config.toml
d_model = 96
experts_per_token = 4
init_std_router = 0.0186
norm_place = "pre"
warmup_steps = 200
doc_mask = false
Below are experts of layer 4 (counted from 0) of a mixture-of-experts language model. Rows are named router (the router's row for the expert), gate (a neuron's input weights, with its number), up (a neuron's input weights, with its number) and show model dimensions 0-95. Each number is 128 + 24 x the weight over its row's rms, rounded and kept within 0 to 255. Numbers have three digits each.
Before each expert's rows: a language model's description of what the expert responds to. This comes from a sample of Wikipedia text that the model never trained on.

# expert 33
It responds to: Word pieces ending in -y or -gy, mostly within Hungarian and other foreign place names like Nagyatád, plus suffixes like -ious and -erous.
router:135081129135121151143101138128164143118114149153167081125130138145177080138086080152111143133124117099112153085141103128113143137164138132116138173190148126163122135131091151103159092107136157097135132129132101136122132114124119086123144149064113160122127140152156106116141158141137134108
gate1:125104113110157130139120059138117092149134127137112136130122153141067121129113115159097126108137190126100149136125124156108139132089131155113117169131118153124131144129173141149140154111184156125119149130114100150104145094124136131156155115081113144127179085156126118155108130115122173084
up1:153162112161146118150091107145133106129088109142116121099152152089168104108128118130110139141102121149147140146134161154144099082093141098152137111128140134129143104123138154161180171138073105125071123131129128139110119146139144135109144097114097097156125168085091094144125117128181124135
gate2:121133123131105120120157133132152112127126133204182084132176111130131120102104152127117142106151133109087104108136149106119114119101106138162101143081146169126100141092143159124103125127142114113166128122131144159141098118138164111086165107109152174135088137123115120165122146088122111166
up2:138137120121120130127108163132096124131133082077148149145079096117092120107151115147123103170152112139119103114125150151160117173122101129123132118155142126125120079136124111101183104120117098096120100131125104176094116128130130198153141145183108101111143119135131119121158126184115131115
gate3:101155116116150152120151134105108132144127080152121083134148169162154130140136123111112149142089129151137160087170108115131147123170105137099141168101110147145106157086081102133171106116160126105146135149092125118110143164122145084116117155146174110161130102146099134121125102173139124115
up3:148136150134118149140126113137121092122092114166130103124107133131115195147144154102170122081145173133118130145151098117082106135096139152102114101119127135133152106154132152170117145138140124165117171103146107117146110113073168085122132112129124125146179143088126142128117110087164106101
gate4:140113081140155190125114098124112120098156137123151112150094098109161141130129085152144135100167123118132165125151115110116104142138141134106078114130120123113121110122092137121152122129086137117102155146142110133147163120141135129160161130122167118164108137106183169103154095093069159118
up4:140164156132158128141129161133113149156097127123105141180108103099105157110143146118153140137061151090124176150139110139116202149100077110152134113145094136133100129161149155112109144134125152119149112099105098074122148129093143138105143112099125153155137120128123145135128112108146154118

# expert 62
It responds to: Byte pieces of Chinese or Japanese characters, plus scattered punctuation and connectors such as !, of, hyphens and word endings.
router:098117121101123178122122162119178108118080145128111126122151100109139087118136111137107142100148124112127124108159130123152136115142156119154125167171113124191145134148106122128151113099103165139168147103151097132132141107164105080117139142104117110145138120150139137067136119105121172071
gate0:144129104117107124089140091119099106130082101107118134122154136144092126100103143109146124171077115141108186144159098152109142103162120142185133097115117113122076174154114112125173138150123157135164088115117126146137126134159114102081127096102153164135144126111107140120146133122141133148
up0:130074101134111123137140127127141122115139154122145108136128100144139128138157138085134112093118135127129089107079088124136108143120093141113155116166103134133138171096149146125103145100159111123080151131083171138145144131112171140131146122181097101170176140165127121162135088139142122174
gate1:113121083105120106123109099112135116130119135127112093096103141078191137124090080123105154131142130129166091133100128110159139133147146123143156114182114184144111144113128131116103114088118106096132120128120155171098099141150142160170108128098144169136114108106126139098162148102123154126
up1:129099088111108156158124130122162149146095116175106174102100130139167126109099114132133125139118111166161115199163132092124126114138113121167125161149098139119121130112095109155126083115127094111152146082129121100141093165155147151117150103123114095113107103127143100117155142119132140085
gate2:123118107091107149135117134101122103141101075139104113109139080105129144141120079125121134154131110090139146122121166094136123102182097111092117162122134144097116126137119149106146144168089142112119187141158131173152131146161121101144152151138110157163083131089132123124147141172116131154
up2:136113156125105114145149120148103095145134107177106151134127122090143141115136145104115121088122119097141160115093143093158132130185163110115121099177119145099139172097155140113116142126107105164131156151088098143121132125157135114138130099140170131087080131122162112107144069148156126147
gate3:114123155118107151123136127154103133119115093162134114160143156131128109078134111141147151149144152171083102118132090135127105115149107181138095125172121113114095106149138144099099184127131139112110147177121115144148170136136097092118103077081125100165129129126070138125125134132124147134
up3:100158095128150129114131083097152135100087127094157139128158122130094083143078110109151139133154106106167154115140133110141100169139166139123102128123150143145152112065126148108136143128108125099113111135126156097186118090141175132137113127139104137121102152085127136129105137121088121167

# expert 13
It responds to: Middle or final pieces of split words and digits ending years, plus hyphen-joined -of, -and, -to, as in elect-rom, 200-5, semi, non.
router:093119072098110128101139131138122110148090146168168110153119124087137101117149121125117185093140136077106136139101117131107100155116119140134121162118106152167158123117111124136171113100132166129119114094097138182147129114117166099149149084133167097150126134136128166116113129131156162128
gate7:138107104104127139098169139129136181118072146153171118181109139111094146170105133131129136105161105124114145130127128117103056162091144099146138141120136123118104099124143148120195116124148149124154140133129119127151100102119112120138135088112179120094139127100107142143106155147140112103
up7:146144099133115163149114174122097131125140147080167117161103138139104108106148125098132101129101128136138136162130180097143119165132145164124113149130150096151159128130082092090096127144124154141118131194116146118109158105155117135137127145195132147118157120098153144097107125095135152111
gate8:087116116159069159133086132155151096140131123105158151168151163133137135126106080141129106144112105148112100180100169111135130108114125158132158140112132139124113146159114117132118142102099160119095137106106136132163081148145081128144117148156124107167157121122130164171168148110126130107
up8:172135142142127178122168130141121127123120129107152167113101147098160122123126118128152142146153119107129118133114162144135090172165126140146159131091074197088148116097127121142106094154142147138158137123097143136113107151167130116108109055136110092133150137127122121156109155144096135146
gate9:104106112131100162090161112126138144146123156157114134160110139104148175129116101110169140140109137088125121121102100111071120115137167113119122090147073132149137154150128149189139144108142133119121156173077183137115107136138143110136149095125155085131091123096113139135123140124129156128
up9:122118136124099125115128080118139087167163144125165120129135142152121111097173138112119182071144120147099137130154115137135172124096135109108113124158137166125133114149121199128124133107103107151146105108104138130099124161135118165109143182179105117106123098122117126114089101145117104155
gate10:116115135127122132135157143145144133131098138126104109155134119118141088155128080152070135111122145141126105146072145118136124105096150139102103138164162150146200107119068112141132096093136102083118138149155141155114132138104085105158121126109138103162119148158116139174133166146109139134
up10:126154105104167091124131103098168095137082127135120108120138143173125109146113099088156127116132097117135070182164118131132155140161144157108128117151147141167131107125122118134130089143069112103120129157107168119155095157152103117112136104147124106157125119115174121132160128161118096116